Experts of a small language model.
Size: vocabulary 6619, 6.86M parameters.
Experts: 16 experts in each of 16 layers, 2 empty slots to pick.
Training: a variant of Muon for the experts, 499M tokens.
Below are experts of layer 11 (counted from 0) of a mixture-of-experts language model. Rows are named router (the router's row for the expert), up (a neuron's input weights, with its number) and show model dimensions 0-127. Each number is 500 + 40 x the weight over its row's rms, rounded and kept within 0 to 999. Numbers have three digits each.
Before each expert's rows: "gets" lists some tokens that make up at least twice as much of what it gets as of all text; "comes after" lists some tokens at least twice as common just before its tokens as in all text. This comes from a sample of Wikipedia text that the model never trained on. Tokens count by the router's weight.

# expert 0
gets: "\n", "1", "2", "-", "| ", ", "
comes after: " |", "\n", ")", ", ", " |  |", " in "
router:479506423512517560498551432511515555527445522517554464448534501440481514494450512529526506525481488519485503450479524533468528492455506444537515489461512462485482511524451498654510519567472546499516554492430501455433487451455525510423488469522545511509574525521553534468512518460470492492516418556477533485599507493490433502560436468403541486531436513508525537461543440448512494505530
up0:444497454421416554508449504635459485512507442464406455526559509517492508515494493491517591474447447495531497542533491438543547461437564472536479472575460487476515470533534551537540532495543563477471520524528506459499485389574496500508504515468491528509522536559519443513510535533498472534476472564533505488510455473495472461561465504472513487519468434477465529477553564502455498527534
up1:519475509509483458459514533361497524550466443529496472590544515501468488445513480502497551530540508520511481522424495460507551432485504401497509476508549424512499524485535540591506559495497526553501444521536508526442525486508435477463478496519606486499470517457447476482533451481483523541520502441522486516523456551430487494540494486488571459555561438485479427485599483544466527504507
up2:562519409515506528469442501513527541525582502477449570451508544438400508532545521488429418522552467521496505460550509555448459509497499448437477541473508505428515471491508479578491536486427514493556504491482516530443547503478419466494515449552504550493502488484518479546452530472473532519490504471498482481516494466574523567498504563450489544516533590562462522467573458506544430524486
up3:501506463432514494472472452570560518589529508525494460531495527518466491503532507526520550502527494470506552529535458401492463589540464511530529481479546466473583449496428523464437474544498531448561487519486440554487426512442515492553547471533541440489574526546499495469547503529456454501471451471512532492477525537471471464526520483475559397577462466527402458508520508480477520481566
up4:535541483488475486504508488425547508577543525461480603490509466482472449421474456535544444470502508532479523412448507506465532485499494466550517511452452482549459472550443455477441605439544513531557461505491497499523476495433467536502483576546555454532492488517521461548490490514537516574442527528502542529465498470557533517517516385429487496521496461476468480505499452493524538446589
up5:524510541538562469480539560484473532530530481562473466518531472470422516534494469478466458464517489527510530540489525457419555520505540463497508546539463497486466490436475517509582584498493506581491514531485448484495441504491432443478473521433408473452495493524429514504451457512588414534502483431513466516562548524468526555561583517533473415533498523470494508535457515542437496451536
up6:582495434473448418467434556506441511568428482486493521444518502573466511488465462503527543462538494537508503507491513572464465509484518554597524474525498459498543468497484476478487530545529543469529553491468467510585539514468529495522463417513453528502523443453447510493543561442459516513499495442442482582522502435539527440570509487518508520536524533509482497446445592473472480474574
up7:400453524491495475495527535470501513511473376482456532510481597507509521455485541539441500444470513499501536534555448503474521474542539535568496540532522427462456453541497517524546409460486530502487472528453521403553463478480516454448547524490518497460531590516484573509494484506471492511504539499545524432485460549500469457559627448451491508479473534534507475463529526487499504536544
up8:441522548411481483437499468490533440580511513511475525536499460521375529436533510536498457469472455578528510543469498530536554485481454515494518503462596561556473458548470503484505471507478609515503449538524552458537525417479522501569534550503483469512531488517535551489450494489444455511521524451563488508547528436538544530452477500419537480443531518502471499522520431527497511527481
up9:550514466499459437533553487529462546491473523442528497498428587560559472526540520488466510529523522482553469470458536512548526554491470487496490501488493469515474448463530484561486418491541562562483517526591513501514472533526474491462504550537458480341478434505478462420448497494507549527495492494524542491481530453515444541613513468468487409529515506545481472509501505484459499527571
up10:523514542538407578470531518489522511492535463497454451456531557525443448436475524493507449422456511426502557475495467496496539578503505523577507486515541462488471478553514471463505500459520529507488580553530517520548509422459413475532567499537518531474547536510564520520491523524551467513499532490557545523443512427540477503468471481406478471515542425491442506492585464492520527418505
up11:552515601471474511526493493433537534550514514462490518454498563428474485490494512471519522547504539596508462503468426548478447505557464485520510462498457504506444462547532525468439523486484555534478501534549519479465408479518513472506481570660470464501467499440487463548513455438467477509550449425514519517542466433546502463556521511478540513472549475580448516513510476520501474528510
up12:451559525500524517436493441441501571563594462565504501482502465569497445478451490419457502467507588531540498524499504553525511453602500464482528516523514472538472499570460479471515410529469498475470590458535487566475489408517541478497489520526539462538498481571523487444553421456479464466511495562489483510524509466516453484520485491438487497439540437534524462496479469547486470538513
up13:477511462583501558445546441519501536527535419475509556499471590582438525479469572468461384475498472477490470534488515474460517552552528487445425473446525462506464475550496437505460478490567513570496545463522513463447504551482584455514552532507516418514512454537424433564498540533453497490483516476524509453522505503537477539517459545529556491492515514453496495547526484464481472508494
up14:470492513517491518476487494504459625516478531454504450521481491526528428439462469471529459487513464540566508492444435525473525532520522521536564565436417570559484426554474448518563436517467527425551535479434408445465511510572503524487507535446466464538509522423537512537522457467487485492462489481533560525486516527482549536524535498480503485565545515560497523490496510457424525457514
up15:501513463492484516510555479549422491582531526419457543455547454542501460452509521499425515503558500556444510466514451515506475551469512575548487510528515464491461478525485542511496502525538515499551450573408448426472461520483511543472555461506514496490476533579452492459434547492476458528506469419498511484514460462504500536539505465499532382490542590487483513503432533528558559439516
up16:478512426444506571419491494480460536544482522487549421459539537588475527560472473508557495577492462479534492472511505531462464477497537644605417551516526546507484548491498538536462484456407441516547451502453454474570494492545483518519517517526466465462461493459494420503542508550488485466488472481465513511463482484502501515490555561504474466538482532517501522509502460482444442524529
up17:491491533489506556539459521570548521545458482546484484506533489479468466496530473378453565448508497469488482518524563511491513490456461454537518532546487449512552483503477452510526496563487499527463537474512487453442511516485502491533462572449408521437487490435451488579465482560484501543460530460510522526479519529527469524510534456403487452492465541595581507552590493436502479526408
up18:525547502509456452483514461467461547465545510559451446493497551486474468521445487568523451547551469537596556433504529528495556514486573451535479478478545530493556515437509490467436541519487584515575456534444437537463474476483523462505449488505572426546498522552536512483513470466514543475547419469564459431484411481502441483507529486502482437526464502505508553478499497499449526530560
up19:547540520449446532501574392568542520515507515498505544509471501480452497478530499492537478519531499476486499453445441514463560471430527494470502475510482512480561519520478474539528516529524453464507471534398506497376475465484453560520506427524483516496557473506495501545497539531487528464520554521503492409464458509605521487480487478461466513529579451579540502376514512537486467454511
up20:476539494437434490528501496506518569532533532488388451474448532494536457524518479485549487551472505472546544501465533492409496554437545451489437451558512555435469423480446494542490470535515531500549475431522582492476490570449441473456510480544585471492565481510453540442553465573508470573459445536537533517483535512538480514508553478489532487510528507486473546516554480525478464466506
up21:513535461570512515522511467550450496513504488467563471559483568478482523542527475555547596477580461503544501484535528541518449524524497403445462480478509482513433466528433530513513503498483480516516489322486488505467458463461489456525509486490482524582525487514509513481521449461491471550554494493480529553473469462499469507573554495466556491450431478511552494541484493545426475520579
up22:562488475518487434485479563510485519523501458522451537489504574552506531458474451471580484571529509531484478432552568444436506460491478430556478467493488500473543520411515541409437448458438566480524514523433445518469520523497516523454476430462516521506504541523474448525501507496504530518537453514565501427567456457567515509521523448467576535478531512518544535552480515497510596507495
up23:508496542438440493476422545472498603482453506491484495554477515507490525483558471521556524491520564502532492516455555510554518522497519447509497520489476433445548473547477510494481496585492438442456499462480512469481539499453512441500510469573516517505450485543461502513517452463477492514519504460609404554427475447517487468594482525474460561549473563601516481482505532513568522554454
up24:532489511463523558498530429533449500553489508473456498516550470533508495420504452527501501473534451490510587484496519461420476586482429506535549461452499508532451506533512489501435496504474540493528553609478532431533560418459476485511558484579509523567473495547479528425509420512523526500465565547480488519573467511486438463472543536478522451499521580492523444479548464456534465511478
up25:503487483492469548414560470517513442508511522513525538585480486484475516492467506490550502503517517549551496556504470431530491522468465479483498524519502438512551449542534506464486492458558517422527457436608550509464477470469521437478525434524533495550486410506499398491509534566542414497540466535513494416430459503523522508572503526498541507450493566580508510507559518498512450462438
up26:564510428497529527488522460458559577450478494449486563488464445417563418447481481480496490480541548528553467525502543505442483495499532487498514517499471570509528500437542500459443515471464505524596513473445469463455514464508537524407580522456544548422458486537498454483498487513439526491489493497584509476496537481525509513533451559523534455421480487545550566511449528507480528436549
up27:524492527453507509545467483499496523504604475519476505499506459501415540470516533420472596503492385511570505521508514432492521546505566441544509525500482502454431473504449517530508535494536520527490492543457480491463522410491417477541539480575513515521481553487473500499570594503449428560487497473516592450478434572476459534520484509499470533529514445506473512517464538503534469558477
up28:514506516523473458507503521425529567589514488467450516557526487492530471541510443462542528511544461494489485463514494529513521524510548506477547476515501531359524497520472512537486481516515474483526452492542514542450477541494481600463419529525455425495520470558475481524426459425466518551578471550493538531519474448484522399530519523447422466452510486479482514447514444521494451532595
up29:538456412532475516436469486510585508503543432518461431444563464513544531500510487533514519500532474514462475450442449480531464425534569511509525515487486508535404488462584518566512529539498477560472505494545528445434460450497499538552574582483455497564515494504485472517491567521515476463500511494530500483513518390485410494529480550470501526503530576455472502470511527535493540512575
up30:527561423563566506491503552467563532521472422494489527451530469498552548502533520484514464460542480451490521489484487463481518508499590392540568545503532545426490433535491464563564447521467510481524482519527492454478531476497543475582554460520488518472489542462471540557576483535466540465447532514491443429469531562486464513455454484421519475498528462556479482572438488472473489502514
up31:550505484497499514499497517513573489507549473506418481527503527522495541506498380498479508483518533514527476502492557479464473657544547507464487452484429542480467477458447497473491540496504577484452535540523483544501486490521563568453538477539465456451510496600462550474493498517444538458540486524506499487519480473564458511504525502423477412489506538468497480573414541481435429518531
up32:481527459478564494516379442556534505523458452474488424465502498540518478491469587578521490535503535506496480516502551445499540524524523458535532485510519427400480537537504439479505440485515562579463489508461512540490463507522451520522504519451445551509542608483513509507477430456415465520524448502573541497488459549533450538554471548496509500512508495547475558509534464499418499526491
up33:532492457503497545499524493579493530572554541503405454406513478505478484401488531452534469500539571536555479471511501480563447485488507443488503528494501465452514528465468478519497538520484584401555468506502481450503470461499480525517492474425476499571478502495533579515536577514468525515523553474508575491500529427592521419482457497440481511483514554476505528443481527506546533440533

# expert 15
gets: " | ", "0", "1", "2", "3", "4"
comes after: " | ", "| ", ".", "2", "0", ") | "
router:509459491498514535523519461446458457542537495534520491503498517469544507429460469493563449467531500451482499582507509552512496487497521423473505416544551518493481557521508536491515502527523515442447570495405518540493487507506504493569529459480568520506476537495511529482425526525544508508460632550518388486518450466471448555484526451510533533506455466514540516528470460538510455413605
up0:498446464492566521522546521515488541533405480508537567503535555462520544529425490497515526438501448447546515506453473496440476482494508475546470482506551510421438477428538529481505518473455528472576509627529501519486576442454399508481536515494501512475478468494532514454474561473524412421481531458530480551522493485489545440515546476482535551430474487479500534500456506506529529528571
up1:435473489449541521523499533563531481505594521521470497478559489425500514463504511603542533486579448490528516504464474501511530451516496435459425479473533488471497510521464483489507460501500541522478562452471538530469494443551463484485579440540525496479521518529496544448479472555555565383422535476530491439536413456529441553503546477513501499436468486468564468532540501537532530457530
up2:531510481549460513482548467501581504524432495473524478599458516553500547553497587454483501504571572518553475534535471440458532541450539433538515504540464501538440512483520518461413515580531470466423435448532489475486486478493501525421527531469540532469465467581508497470534496418493445529501508536467470464539548518458521532491433506458531534511540475505548451531523471516483496415474
up3:527527472495476538497494442454459546501533464466472480455472506558526471483446453588487494490551403525465521543416496589514526483507491543513510455532446547480458529518473499516504501516468523491487516550453441576589488451539479426514512485494487508535541522556512449560431477559511504441491533604440508496473456515531532479566575485447481421475482537512495453441547531521510568493471
up4:448456486531537489545504462481479579456500462501431499470484452448556542448546514483483498475574552479483511480496473594528493531448501528577488452444471485563466494535510554540480433550539545464524580558417490448468449492560518492555491485530432460544471543480455474489409472488481514525442580505572469513448455534570500502507526545469470535515457570479542468521519494510476524501499
up5:543530462445424468467506433477511558527501511550521545498542468437518523525489506470476533473619494439486462477563520435510499517524538445487510443505480551574476504471489541440554527510499550498458427485535474498469519504472495494480478519487415538518560431432548577504389553559454505495494523446489494493491496507522543503553511515484580475550479457534549461495505435588524524468489
up6:503463472530522578452499528457437461522579519518507517487446493528528470587566519552520530516528521467527474443428524500451503441552418529543482451447486404522509522489495446460460542520514533531512583426495500467462492565519471511511517521540522587529484534531487551546500498517441476546555482510526526438523493506413499449462504481479544509570495479478437448462511527547468529452417
up7:516545497440530462458551492479464533532541558510527479537468549519521489459398514511470533503515489508524538506442552531466415498535439495487512491487587594458548492507499559487516496510439511499559543560475463540442500479492456495511498462494471480555525475470518462459577466481525439531487492487499458488518505453533495543479455521492407533429472416448569536536401555545411482516513
up8:533493533478567429495426438561452557555499440515504546530500447542497481535460495518459481555486495508512492518482501500517514525446523440534491491518541517551438542432452586405519549491466471494496507475462477567497569424536512560528482484452523539488536503469495546494423525493515553480448429436508458477513537587501509603501490530471576509528486427466504539481510490468542438499474
up9:539515507454448555489500574484522495493542487429444535480466533576486515453493499426448505542518474461545542526513523425498435461523502516546493463466476569557451542481491511511477558546461568548469554440479513447469407466508477525544450511547554480498508520496511585459528547498477494484408547484496528510460501485547546512528465469513524578526459583555435508515502422483454431503509
up10:543501503443497534503573501474505462566548529496520497509546525541454446506448494463553462455499476487559511485461457496482416489510428442585526427540533484410483558470470517538482451534508525543532481487528442480477504488496496490500455523531488460469470465490545531489516407524451530611526520514475515452485505474523502567487532514540472500409537466566597551567425552537463521500521
up11:527502479520455518514482486459546493537518485477530500533507459496465466499462446536525543547496481535479482494487475480469493577416467503444524557555569583440473446481491478490478468509495489549600512547485445594507516463497390510515525549447491509401514579477464529498429549474553472526485547521526441445461466539551580453568461499435510494545517510514528487524539519486424481521510
up12:596398422471464532509504488486514492559508485519504535514571453491484521538487465477491530448524505483503543461501529467491497464483430531570503561436506509499521519544574507586510460519477525567462523479449414549593510446535514506489515458487489535555550460543459441468515484562491466433438465525483486421496433557521583532467521496440532497509487515474549487541474466528454482455526
up13:493506526464483480385544512492444452507548544402490457526544527421437529483467487482503468493563426542374611528560533504518498518493522432513498457563546458473481497543501503513558455575534449550548482495462470466462537475502451483522477483469510450525469501419467411545502505527514585514525497535542505517493496523513529518489526543524509507543495459509533554516513532511508467462535
up14:494414500533479504478584524494403511452516533486444508546445521455465524467545543534560556501487474534590572405496515491463481466489521533488494484577538445485486467504470475449515476431467474464542466506461523489408532575521521459513580530544494552534471539453506447552508496586544511493502509463505503485527451481544499505482466519435504532497545510477448456587513493542538510490425
up15:525519451510483452504513508454523508540466477465504482431508460534555469492436470488446518529511484456572509566536471467507536473499497489452444572530523518546463494552571490518565554493454521513561557533471536422537466543470470520512504495499497440497403508503460464533425517608533555492503549534554458515404492559428522443501519501512528540468479449506498476502445472495421480588528
up16:539448480463621513571524503401456482536530527498496523546440526569611518477561472502504546481549461519442538570495503526534525451542547420525477520549495475464468558534487477472448509490452489515473442469480498507484459456530468518428447486549528499516526506517512504503446489483499475496455518499575538471454376594461506512538470463496508470530544514516467514495503543494458473442501
up17:570454471440523454439507479485503536508538466538474454523511540499504478518502564557505485601462548474604524467475463507525476484480480481530521484566528487514521523521538533531462505470562493480451423509545528474495481537535610474484451522522489516416459427521529406508459505436503494466488527561535486492521475526444528511491488461523442505514596541582528481509454498532459448420557
up18:543558490374511476475491505500473491548493548532451496453523585530519499485439493492584508500486497428547506522593500490573572500482448541492509502521521517568513491505528469505548533514449488499519609475501405446485430500498436495463473521493521521493537495466496444475475437490443509521532479456472468547480542412462541486543535515458504555478539389517549473562523520497505515491501
up19:514488543458513582478500435515463496605518488471515526560450452506500537486503480463535523460579508444554429548492487519441507553515426539552432433455500421466512483581493480549514475517519590492492554436496512467496532511485487511478490498456487520502529473546551462510493543503505512440430560453489508503478436551496531481484562514507517453483515465501563479421519542513471569398536
up20:503471553472454490552431519514565601502450458505436469441477481491412459437502469540498489451521496478392476486541521475497491525536483481495473487553487520473536558414499472564542517477541488464506574483502548510478520504449515572555504453545513579494547502507525510521454440527402458536478437468530582559464519520496561506535513504549527508514420534496515523501480512458505520428499
up21:449469523534495501474413495443438529487470450475528512475540433479534480444568561522500474485594461554490525528499485465537524424484495456494582484512453548507571483458489590494476512505559515496447468519459426499462521470450504550531558578459460522553443485546518488494499486550505495462442500529492530518515434516506515499504473511445472571452582503533516529502524394524502528415523
up22:514545462516519505490484470483509526579495447504504505534504470453446407443456517430517511418537529488506464481447495454473516511443529491545512577500503529494492540461474492485461483478484519515528538461473514485550550462552465449456517510529498574515484598554485602526472415437553515481473458526488466476521525461473520463527553530445491465525517530479528449518456443553536531496655
up23:579498470504496463424553532527471470521513399537480495533506543459488500517475485519462524484579480460485512475568590449505557531531538496431502449491482457530529530524549473440486505447495595523514554507485507541508553526465529458564472479452593522459442502536543597559414429497527554451453466458533447433560484467476519508502503521475519455513504529511536460532498466471516484481493
up24:528561476495485509479412547530460514520495468505478469526516533487511468474535493470488547475562458479439535577440469534508557511490554462527551411556531543467466523442461508542496546613488498557596541461462402475505480519516483539456516478520512460444484501443525532526554456485524484448519519542535514477595464475511487492551503487441521499481518494461520482502503482569479403408496
up25:484507514531495492508482458546396622515588481438463487507545543527557554519457527440576448506497501515533510505497547485506509582502513446495523490470483528521521506528565581449428472503415447551532522580482515453486487481548464494469530511462546469551566504458553430504425458513519538486467482460525527457493500467540514498496477518436474500439480491507502515512481430461569505521432
up26:485478588520467480549469490451520561478533531542481518537470608504525521462511555501401502549424549511556486547537536445554555451530512543540481470535521506480386462538472527436529485503533515528491514515465486455504455451500528579462502560413446461451537476456549438491447527507553527500461469507537483514456501511527463479447424536515490480512474488511570522512494455553460461524510
up27:517441467540464497459471460416529501500534498538500471413549486478519443516472503500511493516606509546540532449490436546547530469493532526501529417588453544517496444497512502443470548518461525519530592572458521494547535500544480487534494507489454538585518533448441581479423496504458484506412464518448498513433467442552447558510530511514492507482462508493498448473431512484485484528463
up28:487469474506512488455490515506486458477492572471497510554538503566467481540546571485513510462469452533480504494414500570504486529520507476600551556492382555468467520550516542505439491540473499556553468481474476448570531550496459542510485508460565572502473496442485392478428517544514516474439475575531447488463470454486494559487498505491545544477568528486515578454482533444492496476499
up29:605483491513456506520462376489491503541511506534480450525466525516471473499466527477498502550517523498482506546534501499471569567480510487472528473444566467536469441574512529494433585494447467521545489459544447532498487472562505510546532507434477456630466488457440518484454490487473538478468551539526492483472548497529478501415521514473573486532534434508594505535434507444494504528533
up30:505577553523514531510509504411474558483530486456508571507521548582585486499510458541529452501511528429495444550473540507561508452570518483525500477515488484491439472558519509410467400419503464568502455585514508522492490501560514467487547500498568444424485538464462456564503452479443454462545527535451555497482581512519505516485485464451539508510478496532509472475510465493504490514433
up31:485479406529491556510523456395529545506568488517510570520468506500451480511554481503429496490447541507533534478525512527521516445494522481478369494439477534511553537523479543458523538416539558430454460482463473518497537493452486422572517490556513541510525452459514561510452569506490511449402549466557478519544503467496506530549532556532490440451508478501501483503516483491467459485453
up32:470449508451553507496523472465480500534509418490431479543527464469487503524613500529587492474518510468441551541554486492482457466499458456525424474509525475486486532529529502518482482503451478400546520459556455516495512525547477500512482465508488553442416495520532551482492507507485565464496582538542477486474433484505516548554441465471509481460506449564462627504533486563526531561568
up33:540591490541495517483479529462509554579504500474487487473505513486490472489504496523511533504430533489525525466488469450528579452467497461554545417507489559528440610527524452450500549487545545477485543504459505533456439517543546524583462503441501510580476559489449575584440507498482466469440514522563505526504498459532500519518465480509454455514513498480499493534440423473463386485542

# expert 10
gets: "2", ")", "5", "3", "6", "4"
comes after: "1", "2", " ", ",", "8", ", "
router:512480537434524487518531481415446515467550585557493458477492500493474396457539522491474540467472512495561540404469468542500493418462488488499576416581479458514454494519476465506472542495565483457525530526482477526431555516556545520424501448577496500529519494490393481532469532479527512495507469549485465541585501476482515520436443488503521521524483545560514487542515450492505508446478
up0:512481526486454486533486530476525525648545466598479417511456529489531447487480477496449559520487539512480529459495512531490528533489500487517517456550526537434462485491497495442526579445521506483507523542515522445495456482504491420492494534450489485510510563455466513531454432515452549480489559525608503491468496482464506523476634428423432506519494470441524493488502542531487503546459
up1:526523421514460508445479515542423475576556519468497510545499459537507494462535542493547543513566492502520547481479521495517509438460489473544544492493471441596504525538453460486522478549557493469534542476531539513420429507502500477488497547487530437491559433563489529445543463548582463395530477520427568519549523467486416464474533465497541468499499517472438451552515427478475497494510
up2:586398505446560538523495435474480563564560538579487496481484477484499497487490499497523499482464409519547553540476492469557512473460506559568565440503492419446472503439479561465487519568482523515547492527495467556527517522515470576607416503440504523503511504513450509533481492515567483477456461507487508487588482512490499439512471566453504461500518524542494530486468479426501499533486
up3:546484496491472502506523452481560526508525401533510450458536568558537539501461616470485492449439503473502508481501489490471539513515502483440515478537510360534532526548522477491512482511495458523477506489553476516451498462570539551460590491506483483497530497544464520511474500467596469437488514543516551499460451519562482513532483524458512442460463537586426455441516527497541425437485
up4:460558481559462522517530487495462538508546394542522518542477549448500427503496535553583597495460502456526593477510510532499516419484461486523511469539526422545508428530473486453545532433501516493469445560529542493492548503478449517500443498519466458469597459506508477515470544510486477498456465493448541460497428431536499484541530498510525472557494458544470470557541485498510414555486
up5:518453525518498532505470483468462513520468470450530473576533565547537517467530533507543473522512500454433484499516528509571510461566508404498538408541508477479536531490513553392490417489493515427539499551481457487531526494513557469472515553475491479481441452436535506516468507512491561378480478484518447488536515479438545570539466446501500510536522532579480520506572501412545491511531
up6:463517560403509441428513476502487529441554519526482427525512513509447480438559579494473450515532497480500516512486536516454525424535506490542436425507449464541490472543487480421590452515495531543474523537522537537567530553595474526535564540421452496478486471501490506477483484478530537584472480490496484536435408488492506513513432507523553485554505454512552489509489507500486467504570
up7:526494470545412510516552468504504447516508532521484514424492535514485460471467521549510581466596457474519493521472514422453483596453489521542507532479510502546561555512514445563558502588513468447456467522494491484435527502540485445484468533511532407511514446519488502485449411505524479527545510535543470450466528511510538507461544523454532453512415526494547466478518432403560505492508
up8:463492520562546526438498496437427483537550411484491503528516513550537489509541458472484504614598446503518511434484560495441429537523484460491528463567408513503557441493505388446525441528463555517556504505458521499462519509489521474450504532496544514481432431520462532530530520449546515458505451496489504458521567515505516466508499456567434462457521503489527531512531487493497551490525
up9:557474547462499501453445501482503527498507516518443504468455563539442469435449489441479456469538436467550501528488518401547525495497460555488514549482507425590502536546451540537600496573489505512525555597443520456516467495458509488510558495460478414466504435471441455504455517481554540506475513463526450554494473594543480518499525540511494526452499529553520467520487481465519521542456
up10:420539547480513482472584452413512571435565439533534552533504516533503489513544507488425588460532515508507532531502563472544496435498455508547526412506524495507455461508489522447464443450504484485433475514423484462467520494469527414522550501498541448502484492457518516557537509446476506511549471574526501504498472512432532538499482443463530469517529527543499501490465548541578484489601
up11:481498554487441541464535495499530479492516531551456511460474448542397489467497560562464517530565481476528546467473468461442533432535521469567527512534508415444475551509499535491516576474495475498426497451508623468482518483510502534500441490426488413471591460552422513522534495542452487479492514490550553530510502412512492492460513532516433511532568494462518521467493541500467507516465
up12:521510530506448494453522521398506550492493532501420552519546585537527484465509474514524456497513471492471541454512492522547483445479483559459472467548475434480437479524503407531502513532486504425528439513528535550479505458509539446459532497528483538535543527485514552508547532535519480441456511511595463408499401520552527558531482482483508460573511490517444541523547503538519604460454
up13:566475519503526456586508487546532539497462577467492512468488431513458583523429490525473454497474483498493554544461536513573568561466509497529513489461484495460542445506542484414544472461479503539542435465492484563509558485504422530467484565526500582495451431546447542437508501493509495488483517519523554595424562480505516532483438443449481512515489449527473532537504460465509434493481
up14:493494531492474500477394433499478448515532471509394529497481508410537497495454510536540476576450557479515466484542599515591521479463519462547496494584466557529483532511466482508549537541525550491441525501468531527481537489488517443424519568555505510476462501555493453499626470502483552494498467456553492455457535540523524502488458520471524473500478461524525465547542425469459468494474
up15:478490511469533589436510466462507516540563540423478484549451510512531464489546476486550505478493443504467543508455459516481439482473521530553481470494524408550445484513449498520425503491544451522502523509513529567508543466508471562522441575518498505470553531532435425525524474576487539489538459454523625447490469457485473513434491475403514531535526532506516500594508506471529482442509
up16:517545533488512510453545470571474584489508509526483555470431471450467504519492482517448465532505491563588397433541420481474480497491495460544501483571518529517481494501476531444549489392463490541514464542468457540457500467536462510354471526555457471529503478490463506484496486456477559536484534562524504535516532516514510497468484571534473504522531534516574486495500490566470453559565
up17:509569447537506527573506554466477495517487512526483534443552489566550454533430565574523479441497486486541562469541470477516502477472502408546427478438445452540505499457475500469537457441536505449521509526550515517465508523476546459465512539520563449541465476531540462466530491455487456469573542480538566482517487498433475474491447383466537519518516473488505509465561508511535431446566
up18:550487564516480447499472523453600439467496483520472479460528416462455452517471529460544554511492441446468481547492509455514498427437468554580508492498456501524529502529542443510567521566466523553501487574396553513554451461513530527491559509458513408533532462504508523496491487590498450493474517531485463522481486458541569485439468507494481477559443504519538564511480442526469521514487
up19:582502528488509514524459494477449536505471560536496505425473514508441405552496441516527531477511540476448614521433490531496559575564443511497542454520503521503467492561514506515477444529614506489489532458548470454498490532496453440498488544469523505499549549481492494480537477493496508437573478538510470423539473535476486432580486537496440415483509471459573447476495514489454514460497
up20:568471540466532500487485491518512494462537468524455532499481524451441441504467559504497438452536549536524538452535502551506524540447537436538511469536505462476481447416516534456600529456491569488557440438489453499403587512520496565467411467522525503510511434483447530532553515506475460464505496442544503563485512467570543524496429514480423508516440541551507516535515502488449527504493
up21:503506444437549517456457418532488549557459556503471493422451533511578458504538474476496469500608450552501539536542475494491555500366460522504506481516520461504491506546451516488533464491502520569467510441472512540482487502512535511491560441529445599471538399466531480492514505494610507447480508498496483485530471530495479488510510507513545518489483551518548426461488549547455481448498
up22:469455524600399536523411492537535577464530512497516513540502521548509406584552497560459528543527504544458469540476521463520535451517493462518516493513448443504458513510506492542447475458577462489551575591483450588448496504512545497528516524528488523458495523529471484465477469454475456443522442473470534465469454520513492535423561436507483504512484470532509560531453495543455503498520
up23:543500483505434463510457513428610529492571538459518457546513513441505493524476468528426492535518521590512565460431482467492539490494440453616462479562511544456521465471521428458528484493563481480486519507529537545457472533447471493483538527548443591558501518457528446461512515436454459540518485510424519471540480538468479486525521483473510556534457517516504546444470498534491510431496
up24:419506535472477460519527500505549469488467519527449468500529469515548425512479574551557546594589497504526460446494575441541474404502520535532502454533518491526465497488395520465442430488548507487534510506485503518457513493546567480466483474477524511476403492489497534521531484511523518525455416501482532509508497512516532497435542488504549517419545501402539526588482432475486507478535
up25:581484433430468474483522520549395528487518472454495536526456531543492432554507539488488489526536437514508527499521487546494520451450459495533473401556460551531484541532515573532533503501449573479474504477532421496470479539492482438511491517515542519516543488490493447488480531446538556498527502464462466552508527596429524538460565475472493448520544495576452491452455572442484461444469
up26:550467513559595524494473567498464487509529476462442493496456483472508498436476554493501486428548496490500535478523438477468453541500533477520472524587503463550429457555418528479500469486489428523463501383467458516496510495504504533494458535603444461549478588488523540529549445491487477600539404566547540521502515518494538542488542441480470499438510516518504517486521503474499474514469
up27:562428496474569507464479504517479530458484518527457513465482432541566492472455494528489585503499454481457546466487479432516522516477510453525577432520522425471477490592485486512582462512531530442478567537432501536523463509491496515510412503456457414542548456486527519507496497553547471550474547533535405512493524488549535538546482468491498562500498580539506520486492478449430507456433
up28:533606434512541589451535523408467513456510585513446468493432510519467474491556461473472519533511492557547502424504513485513528508490546497476465497505479446527458483549471501512525468534567555520534496458436463503472533479522471469508460505539525491605419540493539520549473494494479550531512414513445500476570490431502503501554587459507438501456487522434517580517511472485486487530480
up29:443462546455521538577510457524476449502512465485454420565460560502497515544531506508560514512560543449503515468498491517471536459502561479518530546573484562413501420507391510528432536440560532484493506522499463478490543493545472505472472496520426416548541524565474490555488411454548496491579513533519528469531505480468501499534534481428467456550502501534479457542477471504506535563511
up30:493469513554514519467511486399426544456579464553527481492439511541508427429515533471469509474530484503485452543493498494530528559431496455447469459501540533510502463471517625509511556522516447482531427545496513504437525498499420485492533545496531505540482496470506532530511530520453535435507436526535545493436514552537486537521511490399507585459438499499512558466507539547419456474494
up31:521457472410540515512563507496461483513528422507483479455462513500479552484532507472594539576513551525517527469518494493492502435510489490569471439531461539504514475547534461443481515499472503509579574544582435427505481513567467569530500553508472481520529427536516453507512377488475540550505443510451463505524486501411527494520547490512441408476456523527495549507481502452515539525498
up32:659477504488460398450540482432602508531441568549523535500472498518508440513589507550498542491524450503450484468468532524560435475485517424487508494431530532497526480556545444519545469517520450602518523492497518476481494474454513499500503555574573506497505431522526461475566518484488533557506491504456457482505482492552499458473472493523496486510488485519532505537527484437525499447500
up33:514546491490502502523464499398447468550574475508407520562452403466508494508526465552482485520494463474521505530524480513483502440468468542475469472484409453488483529557484489472559470559527543528481501471571559474503508461431505512456513492454533512496500471436495502525583587518570587517479526586522574488496531537508481494539466537451521470494514494518564509540552403496471449461486